Weights of a small mixture-of-experts language model, trained from scratch on English Wikipedia: a variant of Adam for the experts, 561M tokens.
Below are experts of layer 4 (counted from 0) of a mixture-of-experts language model. Rows are named gate (a neuron's input weights, with its number), up (a neuron's input weights, with its number) and show model dimensions 0-255. Each number is 128 + 24 x the weight over its row's rms, rounded and kept within 0 to 255. Numbers have three digits each.
Before each expert's rows: "gets" lists some tokens that make up at least twice as much of what it gets as of all text. This comes from a sample of Wikipedia text that the model never trained on. Tokens count by the router's weight.

# expert 5
gets: "er", "y", "or", "on", "en", "el"
gate0:125116142109102097121104171175135122135163098135124117157147085140106160103102169170110096122107171135129134170103118094129121121136125129127153125120166121173132127120130162111133095169137138098087108142166120129142145129145106113144135112103129083084139097106126175110095098105117127137135096113107115147120130133106067127131106155110108087117154080104128112157122142151112136099156122108157099110092110160173120108171135110088089144160137125150149119141083138146129170126123138136128124152141113124138115138148133079093154076109151138100190167160120129077101146091137086118149160095121096137115135111112123092136126100161108069149129124108122144168121113106153108153109106103165130113128148106105077123113131148148129134131098124147178110124151129107133146119174119
up0:154131142113125141144137139106132135173121077130141124120153136150141085117130126131109104114166132137142152133116135069154122128154080117137160181131117096108160132134129101137111106128077102118150125119143164095124106112114119150148122134125130070103095162133149134142119139127114113156079148142082152146120112114107129124116166122107165119138155163136134131162117134136145128153108144102088142155076118117141157137162120111148146087123138135109148129096125105164142142197110130119102107100148125133088171131114118091077096146086131108094076137122121112180139162143126148102096138148140157153140119102105062115133125082130151127143093115097121104120121129106122079173132125120126075134128120164151166139160122120122196137138102114089138132162187136128116154146102110
gate1:104137089103136113085162146144127152145149153138102091117170118108119138115158128144163131085158144147079151176180098158131105126131123135136152166119121158091096118133184101130132122124136144118132105175140145145136096129172089114089171113137105119141107097095143159164101150124112152128141147128088143144133110115126084184144158122127098112143108154125118079159095108088143094150121164139103125168139176098154152122116116143103126139179105096153124118144149137114120156097081120107123116130101127093152145146131135128138100126116095158103136125122143154108098117133130107191122125130152137142159149084088120126128163094130117089120140093113092145139142132139121131119131127109132156131095136132150083155136144149134180109141106127108146124090110161097159118185104155
up1:133133155124150166107147104144108161151106120102133082156136134122146111137155136140080142129166179118163164087124088105136112146107130118106132164134107164167079089160118068148136120133120112151157123156152114144122088118145058172086132136116099105150105120130128138130121135112144131105161126156129151100099131128162101167062141128134116120122123160105140109156118118074109134148138131154102168139109131082123139153090143147168138158110145066147113110135130139123137122121106166126111123125115112105122160165116088114099137116147117135103142141127122152099075106139140131126155139188132112126172102122108122147126123134115134092085166120086114149137151094172145122136164156099132137148125152152156146097151104141096159099094151128162147151130140147125095117140088139
gate2:118104117132097141129098148105160112138173119099111114114135129167134145138134103092195151105132180160109142166101125128096132096141086125131166134119136116124143114111095144122133148114100133129135183122140123158097149116140154120133124130144143107074107138151123187104157139129157106145157142106111131145105137115131124154113132139150142093119118098123130164149112151156146146092119127113113097133079093185163135173159162096140125134163120090122123151103115200125065158151124114141139116088136190136121118134166085126097124132102149149068091127097092119133135101136125104103157136129137141181127107127083146154137134096074097130155139140099147146155110162104111114112143168125145138118111137128109119129154108097119147141139109095119140109093157154113129126134171148
up2:162125145119112139151138067123134180106148114125143152158151151086143146103111157150144144127145141122163103107148121150124178071128194148151133103140095086135134128095116123120115123114129115155101080105125130070132097104115114125141099110112116145131152145124128113146162148137105101101104110159119117155141170100138145110101071159135135120166117162114129170088152118110141125126137156089161129134142139085108117133093106098144143142095148095127119130170145157112141106127100157138110090136126121124110084070092167130136142166105100124140139090120148119116147166163099144125126177105095099147117175114159129140119157124143135147152125111174146112104119106130119111145134156107109123176140165127157106157097089141105155129122136185122118088142107139147091124149108106
gate3:152147127163110149098125167095099129145155149154122101120161101184106106124127095089145135130097135154156128098077147159144120131129105138140100114124123141176124156099122168140155132149118126119170114148136116135100181134135113179123147118133162147132139114100118134097123135113116129110173158096127086175107128153111147138165159157159144078148133130150116117152090116100172145086149133140101109155124147145160139151161139102134097145113104155096154134068136098160110131122110127177130121128118112135116133089149108101099127121119135131147139122094086101100139106089192121131129142170126105155136070111138135144125123125096134120115127156127148128139102112063111141140119117136163122090156086113144083094102127128141092122124145120113134143134112187149117089116093082
up3:124150125138109152121122122137147109098111139111131141147144082106085147115193127139120131146152106127129055109145149129097096133110103143177178134144167100126134113137090127105107097136142077152178163120111156123137106129170117120110144128123078120141097130091148125111143146124136178168132130140150127161110138154107107091122125144132127159146105138165153141125108145157146125142157089163122127122109138149152088132095116119097135134116108094131118115141104135155102106139153179097134102112102111142099179076130128130142087101179157133151123123136110156143137139106133141099137149104138126084082150148137150092169104093154137161156159147135115087140095139120104131142138085114110102115123120138107125113110169120152097113105151100163158083112146137187099098116093157

# expert 2
gets: "\n", "1", "2", "9", "000", "3"
gate0:154083159132141155126143135151136132185138114125104176148164116148124135099174113124156150150139093129098130130097142142147141170098103120107167094141107103153156096108090116154148099106098132082113088152092134127097113099099124105113132095128087152128126115120136110132096163138123127141143121121121125122121151133106134156145129127115107130137128153132123091132126113099101125114143156163120135113145149127146095137140121103142150104086084052110129174113099119113176114098114137100122176104111142182199097164141111122142130103130146160110131101125133137150084075132142134137100118121169130121103128127159102125115181142124126136116095173151157137064114116133129156116122142102159109173161124118141123116100127106152092156106119080154140141110092116111133105078142141
up0:082160165104132109124146134157111106124106161080129117128124136114094119143136122185181161121155114139088150132130145097133097106103196147146144117117145139146091154138109086097128162114136129136096113123120143128129145187159198130165123162111154110159150104111139144157141093125168110092142149123154122157096161105106165126101144162141113099134145112126130121092129101147122102141148111131099116110136111138120144140098154134125138115140115123116106095116111138108114174148152098134146158138166141141118151149096126104139158106140135125075148137124129122078147127150135133138148115129135092146113124139116121075191154107161135160147171150122113100151147096109164083131147101081135118182111127140107140094163153102140139118113155141148085103148148141117178159128146095
gate1:116119114119138125104112127122120080084135144115183150119143131093155152123099118136111116162129159138157114132116150163148081126147139127131151127128106122139129140126135097134125125139113135117149110197155150134115120140125119142116090133168135086110117113117105115141101120085132153124116138114129136083079119117109087179110111141136107143123169151087106139110131112163149138090101091111128112089161127125151147126153110090146105132095155134151154114174188088140115136148119111160149074137121116096154113122097134135151095109151122126062174123135113155128112130101140132155161134130120117143102090140128109090127123117142146129100118150092117183167128158135159114175143134155147167116091112117139123067188163133120121155118106096070137112120184145109152175111116124
up1:131151144130122168123134102115157133094158143158160125111107124100161105158114148101124122118131152123120087123102119134116109115114124111086145116108116161106095073131113104162112110144129169111105158122113099132137143101134080128108112115144133173097146087133119152072149151133128125090098124107130113113161114131127152106097114154092109128124114157149177136157152117159112143130137116137144085102114167169116086089131135107097185119121118115139133103115140109102118152132114101159117107161097133169134135132152142135141146128163150145117147079158127125154114075136131119104129119129146108091110137117158141173158132158133135102139165120153079151156117111164118132161098137138109066082112154165137163099130152134104106096122050167160137132127168156167169113126137099
gate2:126121163126089121131149178146134110120119174123136074121099124130136120155113112092141128159161090100129084121094086148136120174119132114089132120094103168127097088157103125111113133167115113116131139162094139126148099143133154104052119147223097133144169127110162139113066142119141152156157153129130128101124135137131096080132131126148139103152120131093121115151158085138123095137097092147142130141151100177122146086131163130149129086122142094104164154131124132110103185149105169178119093153117104139102142115107139132111152120151147167110108136101141121133102092170109116144109116108179145130122152139133120142148108126117128141146141150131103131089125151094147140141096150120099098155157153117131131121131150106164107130131144143112112099131131120131109116086139131
up2:144166169127161140133118164128084141130116140108075133105075114152195137118118125094120169161141156128129108129118098108120154150125124105194105118146160102108087164127129159133178115099157129133110161157104077142140114138125145098137117104090152098123099123047133112142092114141135108111099086144155151162115124127109107121142105138090117143138125139112171153115180127113137151145120184181149118100115110106169120129175116167129126127125126133081141120137137132102114140144113107152128090134110136170084120145131116170148113110150114120097153124098114137183156121117109116139124143106173102145139088156145128141099182114088149118135098120112137136119111137109123119107117118095128124100168143120139124135142107110116126150113101111118159118140110113119118129063114116
gate3:143089142126104130116093174132157106124139154132085132131094145178087170155168117121133110139113133110123202094147110132121140142150122120113089123137098094134156121132142163099107121125131125123129138116120135152137067166144144191110133150144119126124130129138166159153122119113131132172158145135160116138187110104127080130133113113152166094147132156089096138153130127086155162169080128109076137110144127174156172126133156071081104151103111120094144126139099123135159101111130148130112131116153170117147122107118098094160089134134114101127098144144122118085170126122183103116124172116095131128144149107112151129141122127158093110140123132105113173092120150146128101102163136096126167123095130115140161118127137125142153112167119107149094096140122136114137155135140118
up3:102106161161166105134117128143171131166120150168185126114093099136120137139154166167123179114129129121091166126101094167138122152164167138075100155145160133160116117130130155131146125115164136113113167084109113118138135104134154157132146090130160148145138113141135145091128127154111117112171106135137159139134108136096097134137102149100128150102106132147121163130120155142116127183094146121105097113111151121151101102095138128131135143154150103097132140115130148101116140095091147132139143117140093092105077164168075122125121146154123119153143131086123122122149112104132106135187159131141104123140129155125160163141152112085105129128130183163178161114103102141081133113115116138117157121102186171166125150130126135115131138152114146135127083139113167114103117160110089

# expert 4
gets: " S", " B", " | ", " P", " s", " K"
gate0:085120104133137141113147141181140107143136098122125161129125136121077147097146166169125140084129115155145136095140104114134140157097148082124109116157080116103138102117154158162130170151130132172147127153183111102113093173127105098123125134105126072120153135111115094117139090156113109139136128175133165123110132082098108135132141109137113133111132146117153158090167163123149095144139150132091119087156158144110154124102175130128137171146134142153109106137165151113109159104177146117127142086133126148099090100126137125146113140108137108148124180175152134095154123131148118121145138127168139138111124166148139120134100119127101124139142118138100167119109103170094152098144105118089106132152096091177145170123146156119092124140150167115111128129081092173129116154146112
up0:116108125141118136132084095083142098154129127126163131166105136143131131117106113153162124175139163145115117170122157174156089149091123181082133118128162140191172131131106165137089137118150104127120141150109138126131134108112157104121112129131092117096192099122117118121103145111166130152160128124117113120132137142139117146179134137118115125139129122160142154166140126149107157139071099066135105112083119115106100124123127129144140177111116098140123107114112128123117156107130102124122105083089077125151153119146145157166149095169150120121154117140161113169144094112151178119102105107160156093087133114137132170112166140134078160104101136114160136124123111138142106139091090114172128108103107116124122128174096131094137111132183145127126143145130154107111159127123122
gate1:127118134140122118148125133092155135110132174146128174125172121143135109123138113096143107175141098104120123147117129139121138144102138093157122134155159142138116150129126130123118170112173193132100112114158134076118119084143124080159142109132075090138104109137127110110088156139125126127138142134150126125105137181096116151142154122109136095151130128059150108172170150153103126118120112121110117157149135133115143119137139163149101113146118130131130149146088117115135124067103145118087125148158145106168149170091145156084110117154162191133095158111167161126095111108077124093174121142118115116106152125097136117110111107085108157125139107177106121150131096147139100127150083105134168164123145114114100141126160156127123084147104113141165138087097135096145139121114140
up1:122099151129144094091146157146138091132129199125154152132107127142121183145126114169138139109167105169133084145089114127118162082074137144180136171132159104116163120093139079095131153108126152116123143134108127131122118147123156089132160107138101143138141102112107145141134164113138124120147139121107150147155117165167084121149138169109126148086147147140146149119114131167124109131133109122088113130112116090100122145114148140117136124146123142180113137104124157136089121131130138156112176164109135128119139134112123141092092155134130163151141168116117138104104124155151132113147108143147103128110158125110127135181092101099127117125129130151131114122150150093078177155144134077148150132161152162091131192092115168176117099156101085096137158121126115125118136109096161
gate2:121147152125150122104068116117107125151150118146128148151115166149098148141140115111129104111070151107086175134109169120170137143130140168154118088115149166164120093152095134162145160092112170103085154148134129086112116109137081087133060106147140118121088147118128161084095142102101118133102100156135150131137145096113103120106120116111142144099154120100081120106139098124140143096138122150150162149116153103141155126127114091116122110093129111132101109131159171149133115127161152139143102116102133117135107128117147102186140103134159144142124145139117124093121104106125136136148149118116142126145155129145133182140089143099106102115110106131110192124145133086146140116147167092093103114185101165141126148137145154152123092090134126137128118115132188152156151132106105
up2:095140125118142126101117113133171165155111145163192118088126114091114168101133143159119163155150149116125106099131116126116100114143140098157125115108125138092121164120089080113133133135106135120160080102116127148153101147129110155099139136136136153146132133124098153157128086092085157124127163117139137106135135114081112109155153098140100138147105102105080120131144102134145087110131107141099078091137137120127151118144106145094091127136122145125094119121116137139166130062168130157138145154109159134126153149113146135098094107132097134123109133167172143097179127093197129103098151113116212119152121140093145123087157145145154126106160125114093170172104117143138126128128123161135162116103153114158136115137145127127139107157164127107129148128146068118116150141128132
gate3:112115151086151140112067165149144125124116135136130132173123162131142131099135164181136092143168147095132135124175126160112136099136141101128162129124139126161124087156115137112142119096097150126103119131143116119114061125115127151102124101111130156152086142138143143148132120128121157117151136120109142158147147141143089142114156101111089159108149166123171106144143147093161152123167167134104133157146163073110096118090123090098153067136122154100106126113137119145137100152151086139091114141150169112101073098130154127146071127144138147107121093148121154099131135103109153128156115137127102087098085160098130156115128108153119122127109111130126098100119140108143123129094111122164110133114069145129119071115161112141163121141085176097131131125081122143127116112120114
up3:174124163099112121131142129091128152129097140113152153113063115147130129162105110126104094098126126089150098105103124097124160164101128117123126115088141126105084150117144127138131175127115124113101093141149125137149143131118124150125140108099093175105091155159123153113134125095131109125164174140151143138131194152106141150090093125127110155098163124079107116116102136134133134154140138139161120177104133130120156120151131119118064111164129143125131132134149153131103121164112148150096139121175101162105146116110108165136138106125086114174107065138115143170161154087128167121196107144146129138150123123134110124128122110136105153137136146135174090121110137094125126118123095136142118102112143139162118131166120116130146074086128147158081150138134133066111150145089148

# expert 7
gets: " | ", "-", "–", ",", " |", "."
gate0:127123121127135132112157145147108115161123148136096126127104147163102074060119151140122132086133158154108076085143126149177133122133138170132115157108081117103119121174110153141187135124146142088114121106129134115096113101165110162127137114103111112112118127136143131131090104149102106162115122127162118134119076148167101170143117110128119127093118151144137137131152152123162144129128090155152185135129109105132117096130097152120160150103135121157111113128139105134138080108136102122123129112172128098142090126090125121194093145110096111117133145123160106125164152140098153138136151137137149139152132103147166132161159103086158138097150086171147123131142099173123148098077141095152091176141089099134108118153136144111112127143130106140092087140103110128117123136164171
up0:113144157161136124120113088113138122142126096130158134105106134147122103090134120105152135102122125141177158111154137133122135150138147116150103095123158136131125159130156137149159129176161141159155161144116127123094104136124147147142115095165160117138118107092128114095077102141129130130085145134177108133100150130164099103120115133150125114159174137146118114123147086118133094129140088119121152146118132110151152153149109150102116089099149145112146099156158134127145129099145118147137140119133136162127132137149095113100149143071079134132092146125095115101139134090082108153114136139114171081156113130120138145117121118092127166085138137084126159169114106087183070175091113117095069122108113117130101171155063081148159099137137138100115125100129161137150163094137141
gate1:141091107103143117104112171143098082143165131111076142136101135108107136135080129108133161098108116134147155115120116124132157095153078158058157159095137138169127090097156132134128137089157128091127089107097088137166134105091112162115106116136148108122130088114146150109132163136100163107116094129094141156145125102127135129125123112130117155111132132132139161105130133117123143155123153138156094097080098146101112159142147139115108166102156128094112109101124143100122086168113141139130145089169155147087091124108144124122109084148130142166155139102159141144127120105120128157105137124125133116118100104079111149143140134054127155137162107133120150122169135135121153134081109135119094136115090139097115111121087091127138190124146135136176111129112131118113092139084151
up1:116133150157116165164104121117115108116132169103120084134081102189121091110150153115148118105104124127113133107128135123162131137113138135097155143118094154168131173149184121142137129119106152152096117115144131130176108131086117144125126139177135097102146120101118110145113130145087103144157146068174138127137136128133143138122140162113138130139139161154109115148088084107164126113150114105118160109141152182177136110107136116072137116156093134122170146146140125098129113148134164132073173112098119086160109138103103131117135076140131099108089126117124115129129135108127151096114143114104166207098131115142104102091132122131132144167110165132094153145119106137168150138122127171155171147102103169125111130171112115129122114125135148111084124140115144111169144133116134
gate2:168132071105131124119106115123148085084101139128145115100160116148137146106150160093110121090103164129148128117075093123105113145133112121175126140162115122080133186108113104138148112152128105131105150142134140133143162129161126090127132109141171146200086163116149141185123102092114133137141100093131150092091147158136165130147145104134113143147155140131125106107134131126158146130147096151150111116128121136145173141140132131140129137173127118114086130141128158173092156137122128138089169102144086140150133146190117118125094124117121151109114136139154109107107150118130114122138146126156144161139121122101131102152125111183100148120082106153093169148140122130131137133138188143172127123124172121107150117128095099129127108124126152095139125074102175124110160120152181
up2:133120130169136138139121149095139122117125125143118105104147079142116148127127128147134093127126097094117095119199110148155136118110134103143129094149150138134107116148134174101099119101140111127103143132102115132104152095110069155112166122142144150148139121133152162139125124128079133174125159070136161098130125105111126122131109151133127162132100146128109132135131110110198144110074099116118123083131137146161128091108166129085148170146169098118166114094145121124146123110098143130125107109164143132099102116116122147131131142114125150152098133099112082120107151136136162112169089124125064154132153123159117172148095142146116119152123143098117129101128067148130099103137170149092180101152113117143175118102119140106138087112147140089118152130170138161096116138087174
gate3:111119105153112118116123147130156137122149085108138163132146110113087106129131143109107142143096156159132154088160148157113088144124132118151117135135166147107155093079148135117139169163147118158111145124138116099122110123102106136103142158130114136129118127113161147116152086151083171112137151128103180119102125126153152117119122122189138158179149148098103145131115093157172131137162115117078102104110080162139104118103138122137140117122105117135138170144113126094090101120168145146124149077131171107090150177077079141094118140157143067129138111134170149097106144127128131141150117115156136116121095132139171143106154150078143166156124142139127162108132115137103112097102153156094113109151123104118137119140107109127116119140113184091083149091136147148125157121103091
up3:166105139118084128120136156128105139125122098177115146137154171117113168074154119085109110152116119178111122114173082138111128133128154106126112138108108165146103091126110160156161137188128139152103118117160130099091135142133158117159150134140168093116109158129126149090104144119153188171172114126114163140103103110128123103131159117158127145132119128152124116121136092134105143117145135141132144156116131135160101149124141125124128170130106137144089150137153114147120150117121116136149099109095178098113142134098126151094109145143128122111148119096149116166193145142126153121130091117115180063097169113130170143154172076075151113124116156178125117145131111086165114094131134124129123142143154125123130125104162160145156102118141130139099137143082099155136094138136108

# expert 1
gets: "\n\n", ".", "\n", " to", ",", " by"
gate0:117110134114167103120121143172151154124123138138097120157129105153122133132153128089089154135159100175132149124109111127115150127166162074076149130183132182159088084136092137169152133149122110112096183133118140098145097115131087119102144105107108122131128143117124147123184107093155116111097193119121105139131141137114187127100115136116128124134149119137142123137141143114111136123129144173116119136135115135064120079119137107158104141144119120115131145106134152076163130151122148143137133117153142165121120163133117125116089095107128113150102141126135140117108128131165142110135127205143155129126128119179142118173138119140164104118152163149146161123105177187117104155111081121139094140153112107146150121154138148140123094115119175122082092112099144107115120147128145
up0:120080126119109090136112120168119121080121087127150131119153081147138122118115186107106130131139124142095130139168123140134107135104163154121098122127115112121163120099106123176158151139132113064131152154124124143094108100110162147082145124150096137164143150124139127159138096092107096136154124143116109139143121093101147130140152116116110099107148143110100127147152126149112099137105137150126106134124127135140140130147101173117115149184114099133142125143133142074143133128125124189146157157138162115127107076117097094122062099106122158105188140103101102115097108146129111104164123137134118086082143086113161118158110105147106133111128104136135088124109070081160147134095112118126123107161111121072125165101114112137124150114161123143107121143107170117109119156094082
gate1:137129116101136151098172143167145150082124131150178112127131128169113128137149108111121092118142120178133089141120126166108147137162102162143130134161149146124068142138102147087134153110074140124116123094131112088164088111135094131146111107145144099110139117097074124110132165112164104118104106086045098162148135111154154122086094144118113122126106165160134148124131134173115124149126132101067162127153134159130128125118129099108143099179114117138149121077135111137141141153094172120092125137164134138122134155129136135107118159132168138148141144079105124131077088123134157140126129101169138156122129117141113100128162106122171141104112107115119133096093130111108136129111140179138109161147144120103125140089121144167118107151125102110143102122136163094117095144112131
up1:152153102147125136161156153141146161105131076157134121123122108179082138118115107103076144153137108132110102089139147157107139112110137095105146109131158117144149125115124127170093170141118155136089124110111152114111123141159141116129105122112160160155158096149145118084092128111151118134153100132112145138135140130091133145140095157110105169084096132114155119142131107136106136167109135128076085118097098130138160100102161120146114153130117130139136119120150151139181067152118153130104128132133135170120134108095139142146140127161102125163099165142124133144160088150187105161114137072118143102157103175085153178138133140067122155098109139135115115111178130125143094132111128149115098140131128149099100170101136152148096145165111165125135170128143126130155109104114095
gate2:138128142137144113057122122125120177116133167115122104163090109115120170117155113102140067166138138127151115124160136101136133140114120119127088161098104116106148126142145140129135142122105123156130112141115151150088126131073120132095165148184153130101163099130128108117092120115141085110182136103148107134140103077117101129154134102141127159132111118071097138160122134088119142133147104133132115115185152156132130146147125096081126066134164141140114172142143132186134094099140152112102117120068137108149159139137171122121140110103133123137124118142134115156089130106141124130092106099148113083166116122085156155164120124137121175118124160112108135126115113146146132116127128151154170085159106149146157132107169121154119156157124122117178102141103144095099130099133099
up2:080150188151133127126135111134141143137122163140141127180137119138165108148112122097142115167118177103129158111136164114114102111096087162120118083139110085150107145146136160106206126144117152105111101177150083101134106132119100132137130150141140107104148127114112134159151111137126116097140132130135160163089141074142161107148140132147122117155134113131127115131112130167101159142156161140107170167132124150149110072154149109106139111112172124112129089128126106152123145128135136112157102110164107159139175166111113136120095136148083142128135128120102155107086155128108150113115122144129135098127107116114132179114105124155133152126171122163144117154138116142140156145160130103087081057090122134105112160154133112160135112127101125110108092161145143092157128093087146
gate3:139144085158136120138110120146132116122131114138080156141100098168144146136133117140163114082170134163140122155120103141163131126162132130132128103109151159095130134151134110124152130147149088129115136129113079092117144130110112124128123123131148170125098120178119121180115122108171160148186171114130142171134142151133181082165130158096143108125164085133163179140123115134144124165162168122122124079109134184185181176155119121137136159102092106142117140147157128160138136155153122134129122152112117108121143117138120116136076130147107155128129102128107090128134154150138122129165109117087100120110116173088137143129115111112146125095133130115189156117075143125115098152163152111139165101164141103145125122146087116153132172123138098095135119147133131104152130151167137
up3:175139108125112176174118159123140175168104115135110099137156108131118143117107114165124101137151123132155111136121122118148131131088090109168066128168176122099146123140140139141152112125178147140080155146134162094116108143110069115117119118141143144106121121141103133092135104126150140088157174133113128106131129125146123165108178108118139140127170123134164151155135127164113149158145111128133089098108102164092158141118125150159114107146113085130111110161121159093134119146127167098109103125135128170109114135105159134151087130106139135106127131124134127140145130126173137085137083151108141155167098105142145121145096106110149147119126131148199106144172134159161127128204096135131122097144169134133152136178131139132156097165125113124112140099090128135113161106152116

# expert 6
gets: "a", "h", "o", "u", "r", "n"
gate0:138129109145144110142155105151134161110160137128131081138112125118149115101136100146147116112127132110155136090137149108116117104094108109099134176154136105091131158124121121131106132158128111132131135096075139149123149091109147112177115153131116133127140180141087119098138120091153101120094128118117148119129156108154158133170166165146101114128142135126151117131126167160133122095161119103107128101155173169103145099125153166140152132127156141144152161140107180148127145135155137068100143133164118155128140150122131162087164146122119126078148126148111067093060111117137093132098104120146134120110154097100144131200130142137129139118167134131136165127117115146189131106175151117138129126147163133182137115142118107113098104118129145150160153166098096084095150112168130
up0:120094096110155141130058152103135134110111115124101153121109102148135104101113152128105128110153156181116169100121080129105142131128152127150135135109103176128183081128136150137122128133179124132124154134133117130095135146103135097134143109103145125106102132141095108088127130151117159110160114131169147164192163112150108092135129091157101130134129130125165123154142105120150095098098147115118168131111139097153112106118148160094119138081128132158075096125108160107118116106159101180090121114120124142147102097119152139139128145132121117070123102116101152146089146095115143122149174134118154116092167123160095131137112137124162076131143149113130170131112125121108157159142083083132130099157131075125117108130139149129138122161170188108114116099119130123107144135118090
gate1:156088138124135144176136127141167083158160120130131150126129125131072119095146108156152157116141160146104126092159166154139120162137092093146105100109144169147135125103092109148137118144140115065152106091089106168132141091137149153142139128126128096109146132153089162071159078121162139143143140161104133134117138125105100143078167102130093138122136091153125169145137121174120087115132091099106123152105127125124105097146097119127110116112131128113155158167123156149118171158170112137136105136115141118113151127107137143180155101121102144118107082133145117145117137104133126119077113112146157129114113124157111147149125143106131096134152138097090171096127144134145147129124179121093092104150139128120137153123150150098082124137117181134137136166138126112144176154092097
up1:137118124110095185124113127147096197092089137083131115141163140141090148127103129129147099131122112122148135110110105124088091154107115115097165139163127121109133127130177134146145151165160125121125113148162116126124086147127135127101122109130103153141090115155129163098157121158118101102132157112128118091097121094153167155133143153124159171150176144133140122110140117133133148119094149095125157155119171165094145118121116111143099145091144106129101144099112104161152114117150128082111109077138110138087130122154154107131113116157159154147104127165120158150153134093135116136159127127127116151142144124119096160121143122163125096088114131140148116110114132121132132176097127140153137119139173153175098115112114103123144125190164165125120166121201095123115069105172148
gate2:154143085145152129133120128091077155126135141145145144129117108141089140122128122121187106050139115140149120109110125145104113113113156180105156114145119115122110122127118078135138112102090150100151147134176113131127098110124148101105131139083122137169086095153113136126144131119174167129151180130085088140091139086106186142167128146124143118095138122112083135108097179081138141115097146150084119135133125131147141155154070111104111153125127146104160162081102124139125154094133093145098164089124084131084108145115132104132137118091117152114112137137121081108115130131150123144097150130177147128128116114154143147116121156146139160131144104167132117143140148115143141126130111116116095146168074108082138107128078136119112114111125121102100110153133124115104118099143130
up2:153145099080092109162140124115139152145135133094148082095102110128121148171114190086108123134124125113140088176142176131162123153120151087180144079157126103134129143117115114119070152146125107167148127101090134154123145112141163125097102118099099131142100147089143162116150187108140113146171140164123145126174128098152134120105158134153141133148169128116101182118141113131132080138121171130139142102104166159147127112145146128144118149131147123091123124113115134079184119104134144127174124126096120142171112116087114099110131094164141091125132139112124098122141107126132127123091134098117105102115129155087100181143163112136129130151131098147085115118138109154153135110122142140160128128155152126124109118173104139153149098120131139156152166125090123121119154103149115
gate3:128109129119101106110132124178160093153122193164135106145159123086164104119106125120165117120099151092101123137151112125132101144166097161120118119125087152127166147135130089133111115115167169128163100097121133131103126176102145122115139111137098134131121157150159122129176160114119101117141120143098135105078118134097129104202133107116116113166157149104104112135119132086107112124133167131121125091104152083146084137174144129129145170177144159117154122121157131160119147139122185120092106137117147131121159139106120108090122127124132141151086097123138110103116098138107106127112163158167131124145113096130118105140156133109138113104134122097178153141126152151141095127164136123136174169092162150127096080134109161166126166121144128112119137089142079139128107098100139
up3:087149119118147126127115120108106129129143141136104081086125105149153147146095109140121148133149144096158130159152116137158147152157097102147125112135123137141147123137127123122139102140122087130116142130113104098133143107165158105094084112135149167092081104129122139141174179137136076129115117141096110097107106144167142121148118149086156090134170154153161112142081159131122125130095146136126107163135109172131123179151116112099152142184124127110096115161107142161136098163106141147129083158150128107117195163150134109131126162113150144105112134094097161105088115112149118130096121169142079160155128146164097102130110091140125128119138128138097145107164147131109094147141131173143162102164165131129127112110148136156109108154083085122158087125148138117147168160145148